python train.py --n_layer=12 --d_model=160 --n_experts=32 --experts_per_token=2 --d_expert=96 --d_shared_expert=0 --activation="swiglu" --moe_layers=[0, 1, 2, 3, 4, 5, 6, 7, 8, 9, 10, 11] --router_score="sigmoid" --normalize_top_k=true --routed_scale=1.41 --balance_loss=0.000471 --balance_bias=true --init_std_router=0.0196 --lr_router=0.000884 --n_head=4 --n_kv_head=1 --head_dim=64 --vocab_size=2048 --norm="rmsnorm" --norm_place="pre" --norm_eps=1e-06 --positions="rope" --rope_base=10000.0 --rope_fraction=1.0 --qk_norm=false --attn_scale=0.125 --tie_embeddings=false --parallel_block=false --extras=["capped logits"] --init="uniform" --init_std_qkv=0.058 --init_std_o=0.0 --init_std_up=0.058 --init_std_down=0.0 --optimizer="soap_variant" --lr=0.00458 --beta1=0.95 --beta2=0.99 --weight_decay=0.018 --lr_head=0.0363 --grad_clip=1.0 --warmup_steps=200 --schedule="cos" --final_lr_fraction=0.0 --batch_tokens=65536 --seq_len=256 --doc_mask=false --train_tokens=635700000 --steps=9701 --dataset="wikipedia_en"
Below are experts of layer 9 (counted from 0) of a mixture-of-experts language model. Rows are named down (a neuron's output weights, with its number) and show model dimensions 0-159. Each number is 128 + 32 x the weight over its row's rms, rounded and kept within 0 to 255.
Before each expert's rows: a language model's description of what the expert responds to; "comes before" lists some tokens at least twice as common just after its tokens as in all text. This comes from a sample of Wikipedia text that the model never trained on. Tokens count by the router's weight.

# expert 30
What it handles: Middle pieces of Latinate stems before endings like ing, ive, or, such as it in Political, act in actor, is in publisher, serv.
comes before: "ing", "ed", "or", "ive", "ion", "es"
down0 [112  43 170 129 166 171 131 125 148  96 140 157 107  87  91 132 116 142 119 164 103 175  90 150 132 133  71  93 115 103 105 113  68 172 135 125 148 175 107 160 152 114 138  97 196 145 142 162 137 177 135  65 103 174 138 112  88 170 148  88  75 140 102 105 147  89 141 102 139 172 117  88 121 133 154 174  94 105 153 164 115 179 102 142 136 113 128 155  91 161 162 169 166 157 117 154 112 191 146 125 145 120  90 149  99 148  79 181 169 156 142 125  71 169 159 113 122 170 152 143 121 126 149 146 109 158  72 120 158 115 102 131 119 107 116 137 106  51 196 104 129 116 151 100  65 136 128 154 118 153 174 131 105 178 131 170 228 104  92 137]
down1 [112 153 121 149 138 124 115  96 110 208 147  98 138 147  81 116  91  62 180 176 138  89 146  91 187  83 112 160 104 145  76 123 158 114 101 106 146  97 149 146 163 131 171 113  93  66 109 170 133 168 103  95 122  90 144  47 136 148 149 129  88 124 145 192 102 141  92  13 151  80 146 105 147  93 158 107 128 159 100  89 138 133 114 117 102 190 111 103 143 157 138 155  98 121 103  89 158 146  99  90 154 136 143 115 112 123 106  93 119 141 128  91 121 117 114 153 113  96 131  94 162 162 107 118 123 189 135 150  53 137  93 167 152 141  75 134  99 121 171 142 146 145 138 175 112 176 116 149  83  55 114 162 148 144 176 116 132 123 166  74]
down2 [143 195  92 154 136 153 124 158 163 113 129 126 111 120 130 118 144 114 162 152 162 178 149 186  88 113 176 150 175 140 126 138 138 108 152 116 145 105 120 119 154  86 205 108 115 121 118 142 106 120 119  79  68 127 117 141 132 155 110 116 167 137 123 132 156 151 122  81 148 165 130 165 109  96  94 176 208 132 150 105 146  99 111 127 126 162 100 132 162  83 133  77 137 123 154 128 188 130 117 121  94 114 171 128 142 182 126 187  75 165 167 176 100 114 143  97 121 123  74  54 174 137 133 194 177 152 172 187 116 211 174  97 154  72 154 128 107 124 125 101  95  91 167  94 174  80 124 108 130 130 150 106 202 165 132 145 100 110 156 188]

# expert 31
What it handles: Line breaks before list items and section headings, plus opening parentheses, quotes, == headings and re- prefixes.
comes before: "-", "|", "\n", "==", "The", "==="
down2 [171 144 133 175 127  89  77 134 152 159 163 176  98 124 124  93 111 123 128 141 148 106 158  92 120  91 134  92  90 141 107  97 124  67  55 129 105 138 118 112 126 137 149 116 142  98 124 109 114 119 139 136  54  89 227 105 152 100 147  85 155 159 105 120 142 201 164  76 165 150  77 168 114  44 181 106 112 112 167 194  69  72 132 154 122 162 167 112 112 149 143 132 149 114 148 115 102 197 116 123 120 127 148 155 142  54 116 124  87 174 140 112 117 128  67  78 132 100 152 176 157 124 115 161 148 122 106 201 127  93 133 179 102 113 121 121 169 123 157 137 132 148 117 109 107 122 136 126 136 124 118 113 148 180  74 132 168  86 187 105]
down3 [ 91 116 129 144 127  70  98 132 155 127 162  96  87  79 149 105 200 136 130  94 151 116 172  95 139 169 116  91 133 140  75 121 113  76  87 106  90 156  74 152  99 145 151 146  84 193 147 114 185 137 148 108 103  96  71 101 156 129 106  83 161 136 128 104  72 111  67 131 126 125 101 143  52 107 101 128 137 173 107 127 144 150  82 161  98 195  75 128  92 181 100 164  67 153 117 108  57 115 129 133 118 109 123 100 149 117 168  73 140 130 167 144 150 146 139 149 158  92 123 128  86 124 109  66 135 113 131 122 122 160 150 121  83 141  85 159 115  80  91 169 121 117 185 124 104  97  49  91 130 118  70  93 103 142 109 125  99 101 112 171]
down4 [136 151 116 119  77 114 104 133 121  94 141 135 165 159 148 137 173 109  64 119 163 147 156 113  98 149  81 126 145 217  83 158 121 103 186 121  99 117  97  92  93 173 154 103 152 166 102 131 178  94 200 113 134 124 130 124  76 108 119  89 117  84 121 141 145 127 121 174 155 145 135 106 108 143 147  74 119  88 168 136  96  82 172 125  86  54 139 136 177 112  94 142 183 117 173 102 132 155 163 142 152 141 177 109 138  86 121  79 108  48 145 114 162 133 151 144 148 108 128  75 123 159 199 113 151 151 107 200 152 110 127 107 149  88 144 125  99 122 105 131 172  88 114 129  67  76 134 122 150 110 194 175  90 127 116  58 165 157 136 141]

# expert 0
What it handles: Single capital letters inside abbreviations and country codes in sports tables, plus the st piece, such as BLR, GRE, st in stock and style.
comes before: " |", "A", "C", "R", "S", ")"
down1 [100 151 133 101 158 112  81 103 120 125 142  77 106 127 149 168 195 132  60 127 109 141 165 101 136  64  96  90 107 110 165 114 137  65 108 166 149 111 189 143 100 100 130 167 125 138  75 166  81 116  95 105 101 135 167 140 179 120 156 113  95 192 172 171 178 100 136 117  60 195  93  60 154 100 157 120 104 147 143  95 148 183 122 134 157 105 171 113 102 115 110 160 120 103 172 101 122 140 113  65 186 120 137  92 155 138 118 108 153 118 137 173 167  88 151 168 158 144 169 116  71 127  30  75 154 154 100 140 117 143 129 117  90 124 133  94 125  85 113  99 129 135 129  93  96 156 138 154 125 113 137  90 151 128 128 201 130  99 143  97]
down2 [109  89 192 121 155 123 112 120 154  83 117  14 143 104 116 124 135 133 128 146 130 105  65 141 118  55 176 125 167 140 158 136 161  76 123 130 186 136 147 107  84  85 113 197 131 117 166 119 141 166  62 122 139 114 114 161 112 153 128 131  67 136  80 184 149  90 153 100 118 122 149 113 199 160 171 175 165  90 129 122 116 105 131 120 143  65  98 129  77 121  51 132 156 155 137 173 180 165 135 147 121 130 189 142 152 154 129 175 112  75 100  98 139 116  75 165 101 152 142  82  95 122 130  99 198 160 117 104 157 135 101 118  97 122 126 144 173 162 110 125  85 107 131 137 128  86  94 124 127  96  86 165 112 124 137 112  86 157 102 138]
down3 [ 90  99 160 140 174  96 137 120 140 181 160 135 111 121  65 136  86 128 140 203 133  72 101 169  44 124 147 112 147 130 138 142 104 114 148 134 158 150 148 137 129 153  61 120 163  87 126 129 172 116 121 191 173 138 126 143  86 153 104 131 149 131 121 126 101 162 163  86 115 158  62  95 123 104 151 163 151  89 140 118 150 121  93 150 124 149 123 141  97 146  89 125  93 136 173 118  93  92 154 142 126 126 129 198 124 135 103 148 100 123  97 147 100 201  93  88 187  80 100 167 184 124 118 133  89  66 105 116 221  87 100 188 177 100 146 104  98 138  96 114 144 103 137 109 176 142 120 177  66 128 148 130 173 188 150 130 134  92  81 119]

# expert 16
What it handles: Commas ending clauses or list items, often after years or plurals, plus linking words such as which, when, where, but.
comes before: " and", " the", " he", " which", " but", " it"
down15 [ 55  60 195 142 149  83 135 184 135  77 119 137 149 135 103 126 124 113 116 147 127 166  62 164  83 149 146 145 160 159 157 139  73  95 147 115  85 142 119  65 159 147  97  97 117 127 130 124 182  95  81 162 135 101 158 167 169 142 143 135 122  87  92 125 101 100  70 112 141 111 141 135 136  82 132 125 153 161 152 118 116  90 160 171 113 172 164 130 105  99 136  70 133  90 143 213 143 117  58 120 142 118 108  83 109 109 107 121 167  67 242 132 149 138 172  67  99 157 131  85 122 151 118 137  98 116 129 110  84 119  93 112  75 122 160 139 171 107 126 133 161 162 105 143 102 108 109 142 124 146 133  76  85 149 108 105 158 112 113 176]
down16 [113 204 137 164  64 158 165 129 159 224 110 201 136 180 130  84 166 105 128 150 134 138 131 130 158 130 152 128 137 146  69 115 100 129 144  98 170 103 110 106 154 127 145 170  99 112  87 126 115 139 137 169 113 149 120 111 134 103 106 181 119 144 172 140 113 172  89 158  96 138 164 144 113 140 123 122 193 132 103 102 179 104 120 119 109 114 124 119 112 148  98 143 137 161  83 186 152 165  66 152 140  92  95 194 211 126 126 135  72 131 216 108 126 130 132 174 114 101 154  80 153 157 113 111 123 186 156 122 191 158 154 120 105 125 164 133 133 159  70  97 130  88 139 112  78 115 115 143 135 144 155 133  65 148 122 176 140 166 170  73]
down17 [158 100  71 138  75 178 147 100  92  48 159 120  77 131 110 124 152 174 144 150 164 104 111 180 129  82 104 118 161  68 140 181 146 167 100  83 128  74  86 105 102 138 100 154  75 110 123 124 148 121 139 166 157 136 102 139 100 150  94  97 121 104  72 149 164 143 200 106 131  89 158 160 146 197  92 145 129  97 123 118 126 139 126 171 157  36 164  96 103 113 119  71 120 142 129 162 128 150 168 110 167 155 144 149 166 114 138  69 131  93 127 126 169 111 140 144  94 120 104 143 131 137 127  71 161 133 152  58 134 102 109 100  90 105 160 127 199 177 124  64 113 108  82 151 103 153 111 162  79 132 174 124 145 107 148 160 140  96 164 117]

# expert 15
What it handles: Past and present verb forms and endings like ed and ing in narrative, such as returned, joined, found, used, held, refusing.
comes before: " to", "ed", "ing", " in", " the", " by"
down0 [ 84 115 131 205  61  50 183  88  78 136 101  63 107 204 108  94 166 150 140 108 172 130 161 172 121 149 111  90 108 114  91  92 153 114  98 146 164 178  90  97 114 113 166  95 175 118 123 134 135 179 151 125 166 108 112  87 111 146 131  96 141 177 158 217 100 132  92 148 181 116 148  36  83 123 109 128 143 119 129  97 113 135 155 106  85 168 122  99 132 138  90 157  75 142 129  94  82 137 155 135 174 162 133 145 167 113 100 153 167 135 159 144 109 164 150  91 147 129 139 181  93 146 142 141 124 160  74 136 122 106 119 145  93 141 159 138 119 123  69 131 178 126 136 193 143  71 118 180 140 138 126 108 122 107 126 105 112 102 149 115]
down1 [135 121 113 109 111 137 192 114 146 127  80 148 130 115 100 150 158 119 123 167  98 103 101 135 183 151 199 143 136 147 141 180 100  80  94 138 104 111 178 141 136  86 142 114 115 204 196 103 117 112 179 171 131 124 162 112  99 114 133  97  88 150 172  83 168 128 120 129 150 136 129 113 174 142 112 168  90 116 151 127 166  72 156 141  94 156 123  52 147 123 131 127  27 105  76 174 104  86 150 109 129 124 169 120 179  73 123 132 138  98  69 146 122 149  54 142 123 163  94 128  97 141 137 127 134 130 132 157 102 122  58 128 155 128 159  63  84 158 112 125 142 198  90 164 145 100 153 163 122 101 111 142 128 178 144 130  98 210 147 133]
down2 [153 130  82 142 133 104 118 149 159 188  60  86 124  73 137 157 108  99  92 144  81  79 147 111  77  76 133 114 111 171 163  75 151 160 126 103  77 150 129 168 172  86 173 136 141 119  90 127 158 147 127 165 143 181 141 154 102  96 154 145 103 133  84 122 144 107 137 172 120 158 102  56 138 141 191  87 164 114 169  96 172  71 149 151 112 179 155 105  99  97 119 195 106  97 147 138 153 188 109 140 104 144 156 206 136  96 124 156 113 160 143 108 138 124  84 103  82  90 108 116  70  91 120 160 132 165 137 124 160 161 161 105  83 138 177 160 120 119  87 186  80 155 166 133 102 148 146 125  82 123  72 119 177 129  96 149 139 134  97 126]

# expert 22
What it handles: Number tokens in statistics tables, coordinates, dates and scores, such as 3, 14, 0 after pipes or colons.
comes before: " |", "6", "5", "8", "3", "7"
down2 [106 123 139 182 146 154  98 206  61 150  86  83 117  82  76 142 162 108 139 140  79  79 168 165 117 118 139 163 144  98 114  99 128 137 109  77 158 120 172  52 115 148  93 130 137 114 172 116 176  73  55 158 113  76 112 122 168  99 135 117 121 130 123 142 148 139 147 118 132  75 104 111 197 122 149 125 106  68 126 175 154  94 142  53 154 146 108  92  95 135 151 184  97 166 120  77 195  93 180 115 142 156 133 121 101 210 145 156 146 101 136 161 148 108 160 141 108 167  99  77 155  83 175 111 127 137 151 104 171  92 194 136 132 124 123 113 103 140 133 123 130 132 119 114 127 165 167  72  97 154 167 134 106 109 153 131 146 127 124  97]
down3 [142 160 137 132 129 102 136 159 105 125 145 130 115  37 136  96 140 153 173 112 161 130 112  88 140 138 191 121  68 132 112 208 131 157  93 133 165 171 133  94 142 160  88 102 141 135  90 132 120 123 138 158 106 119 193  72 114 151 151  98 159 180 137 126 168 126 119 124 150 149  84 160 128  78  61  96  74 111 144 162 158 161 164 131 106  86 130 116 149 110 103 131  86 149  94 139  52 127 135  99 108  65 139 138 141  58 149 148  74  97 102 116  96 161 134  70 152 152 152  55  75 118 100 160 136 126 127 110 176 157 135 151 138 142 136  95  85 130 145 139 159 160  94 115 145 120  75 158 142 150 142 169 128 143 180  98 157  56  56 177]
down4 [136 113  87 120 105  83 131 148 141 124 142  83  49 143 139 123  77 103  98  59 120 170 114 173 118 150  82 155 149  90 158 174 169  70 177 111 136 145 108 130  99 144 157 178  80 147 137 130  92 145  92 102 107  72 124 108 110 134 138 108 132 156  77 150 119 163 151 141 179 143 149  91  86 141 131  82 116 138  91 131 168  70 104 135 147  83 227  93 121 111 138 116 139 168 154 132 153 108 141 157 119 153 127 115  98 177 136 177 103 172  85  81 102 131 145 152 113 140 105  48 178 175  68 140 142 144 131  93 131 147 126 121  83 137  90 125 162  73 139 129  60 114 195  90 116 108 128  91 112 134  86 157  86  96 162 140 110  90 150 170]

# expert 9
What it handles: Early pieces of words in names and infobox or table field labels, such as Ty in Type, Pl in Place, ro, O, Bob.
comes before: ":", "t", "p", "s", "m", "d"
down2 [162 113 128 141 134 171 147 118 134  67 100 118 151 100 124 125  64  94  75  85 170 186 149 133 152 180 136 108  78 182 115 135 130  79 141  62 158 104 173 146 147  84  95 129 193 159 138 133 126  94 142 130 175 126 104  87 165 177 126 156  83 135 114  98 157 160 136 131 144 103 108 135 112 139  87 130 140 119 161  41 191 128 103  98 139 133 125 217 134 110 138  99 131 157 151 109 118  92 131 159 137  84 186 144  77 142 130 109 109 160 125  89 155 184 128 136 145 130  91  50 154 131 142 159 105 163 121 134 144 177  91  63 159 136 176 172  95 138 116 119 130 118 143 147  58  82 116 150 118 104 120  56 112 187 116 122 123 160 120 169]
down3 [124 125 134  99 156 104 112 128 139  50 136 139 176 128 185 164 202 107 159 159 160 111 134 185  95 158 120  96  87 196 124 148  90 108 163  45 148 128 137 134 166  70  92 113 109 116 100 192  89  69 152 132 102 127  78 151 147 162  70 215 116 101 123 100 125 144 174  86 144 110 136 110 160 111  86 133 184 116 151 161 100 131 131 101 104 135 131 129 103 108 152 123 127 107 162  84 115 155 114 132 145 148 137 123 105 126 151 133 173  96 115  94 103 104 129 194 136 115 175 147 157 126 183 116  63 187 181 151  96 168  55 108 123 109 106 135  86 101 124 132 160 161  77 138 158  75 138 121 128  74 179 124 114 124 125 123  97 157 129 159]
down4 [102 202 180 114 138 115 107 101 161 129 166 126 133 120 148 134  58 130 131 155 139 165 158 166  87 163  77 118 133  51 107 109 109 137 118 167 109 118  94 157 109 123 144 138 158 125 134 125  82 171 147 202 143 159 129 180 136 199 118 112 128 123 115 143  85  54  87 130 151 206 137 114 196 151 137 125 133 150 103 155 176  80 165 129 119  79 153 190 164 114 109  80 119 123 137 128 115 157 137 110 140  68  96 107  99 136 174 138 153 170 131 162 126  71 151 169  96  93  87 108  99  94 112 105  61 140 122 156 150 102 167 153 167 182 121 152 102  93 167 118 141 123 120 162 109 153  88 142 118 144 181 110 153 123 102 189 120  96  88  67]

# expert 6
What it handles: Digits, thousands groups and decimals in statistics and tables, plus units and number words, such as ,000, .7, °, km, million.
comes before: " |", "%", ")", " (", "3", "5"
down2 [102 135 155 165 138 215 173  96 115  93 139 143 113 146 119 105 164 138 128 104 136 117  89 102 156 170 136 115 166 127 154  88 139 111 162 140 160 119 235 127  68 153 130 138 118 154 196  93  72 140 163 114  84 116 149 136 143 129 123  81  93 168 110 165 176 147 150 161 165 173 183 183 145 150 128 113 108 184 110 135  83 102 133 159 103 177 139 130 127  92 154 118 107  56 108 119 115 116 157 161 107  67 131  83  98 106 130 140 158 201  98  86 113 166 123  95 144 173  49 136 132  77 166 186  97 111 135 122 100 143 204 116 153 115 153 149 125 175 158 132 131 119 185 137 167 143 140 137 134 179 115 148 131 108 112 174 105 142 144 113]
down3 [148 150 191 127 169 146 131 145 114 124  67 165 123  96  98 134 186 116 118 134 124 125 113 104 195 186 149 156  80 133 105 160 150 171 132 105 115 112 107 111  72 117  79 127 126 145 159 151  54  53 121 117 190  94 160  80 112 113 126 135 104 156 172 145 123 156 179 127 122 168 130 169 112  59  75 171 148 134  73 153 145 176 112 129 123 117  43 102 136 134 104  76 203 144 132  84 131 134 152 143 114 104 146 139 106  75 174 136  98 122 166  85 188 119 155 124 155 155 145 125 113 134 141 129 114 123  81 115  68 134 152 171 130 146 136 118 115 117  60 106 136  89 176 149 103  90 107  92 132  73 113 120 118  68 132 127 135  71  86 163]
down4 [158 132 119  98 109 173 153 127 112 235  76  66 116 117 111  87 145 107 126 129 136 206  63 148 119 183 160 120 192 145  96 139  97 149 156 129  71 134  83 117 163 126 149 122  84 159 186 185 191 119 158 137 132  93 132 144 118 150 181 103 152 154 113 120  90 130 125 114 114 176 106 203 125 121 107 146 103 134  99 149 170 156 113 129 128 117  70 116 161 129 131  98 141  83 115  92 105 167 185 120 134 140 168 130 113  95 119 156 128 156 158 118 166 135 153 118 163 154 169 137 164 134  59 146 138 118 163 182 135 138 107 210 121  90 128  98  80  61 161 173 150 113 130 127 107 114 111 115 145 116 144 139 109 200 100 111  85 134 114 178]

# expert 13
What it handles: Prepositions following verbs or nouns in running prose, such as on, for, with, by, in, between, against.
comes before: " the", " a", " his", " an", " by", " their"
down1 [128 126  91 138 111 158 126 119 100  78 115 164 160 187 101 158 119 118 154 114 187 129 169 126 120 113  90  87 136 134 130 153  99  99 100 184 150 136 166 168 110 121  95 150 155 179 146  94 180 129 169 145 122  95  99 132 114  60 106 105 115 124 119 116 197 154 108 102 126 199 167 131 148 129 150 100 151  85 133 122 125 113 144 117 125 173 173 202 154 131 187  73 132 148  87 154 107 104 158 150 134 120 135 156 113  88 177 144 130 126 115 175 176  88 109 118 122 143  93 117 155 125 139 153  63 186 117 128 145 118 132 197 173  53 139 140 145 164 196 147  80 133 168 179 128  91 146 178  74 144 145 185  78  86 104  60  98 141 149 132]
down2 [145 136 174 184  70 107 119 162 155 146  65 126 187 100  80 176 170  93  91 153  77 135 160 133 111 123 221 102 137 160 106 138 154 150 101 166 133 144 120 118 175  89 133 158 150 114  84 122 125  62 103 117 134 105 164 137 150 155 130  95 141 147 141  77  62 195 131  99 109 146 101 158 163 114 179  54  89 140 152 183 107 125  92 131 122 116 144 123 107 122 132 132 151 124 133 127 148  97 123 148 112 131 106 135 112 128 175  22 191  97 123 159 133 132 100 152 166 114 131 125  92  79 118 133 132 140 108 130 124 128 119 157  87 157 129 110 127  79 118 154 139 189 120  42 154 150  96 152 217 142 154 166 145 146 138 130 126 186 105 118]
down3 [ 91 113 159 138 113 164 134  84 146 105 186 152 137 127 152 142 123  75  88  99 142 138 128 129 181 187 100 165 140 139 143  88  94 117  75 133 191 116 133  86 154 108 118 105 151 108 140 180 123 129 129 144  97 131  50 130 141 156 131 159 111 114 174 173 111 113 138 173  94 146 151 137  72 134 183 110 101 143 156  52 122  98 129 119 160  87  85 144  71 149 191 163 112  97 180 137 105  88  88  99 118 115  89 129 127  53  29 150 181 141 111 112  96 102 132 129 173 142 108  92 127 143 147 119 154 170 105 129 125 169 146 100 138 133  87 142 149 143 122 167 135 128 126  69 118 101 120 112 198 175  78 127 116 180 174 128  60 135 120 185]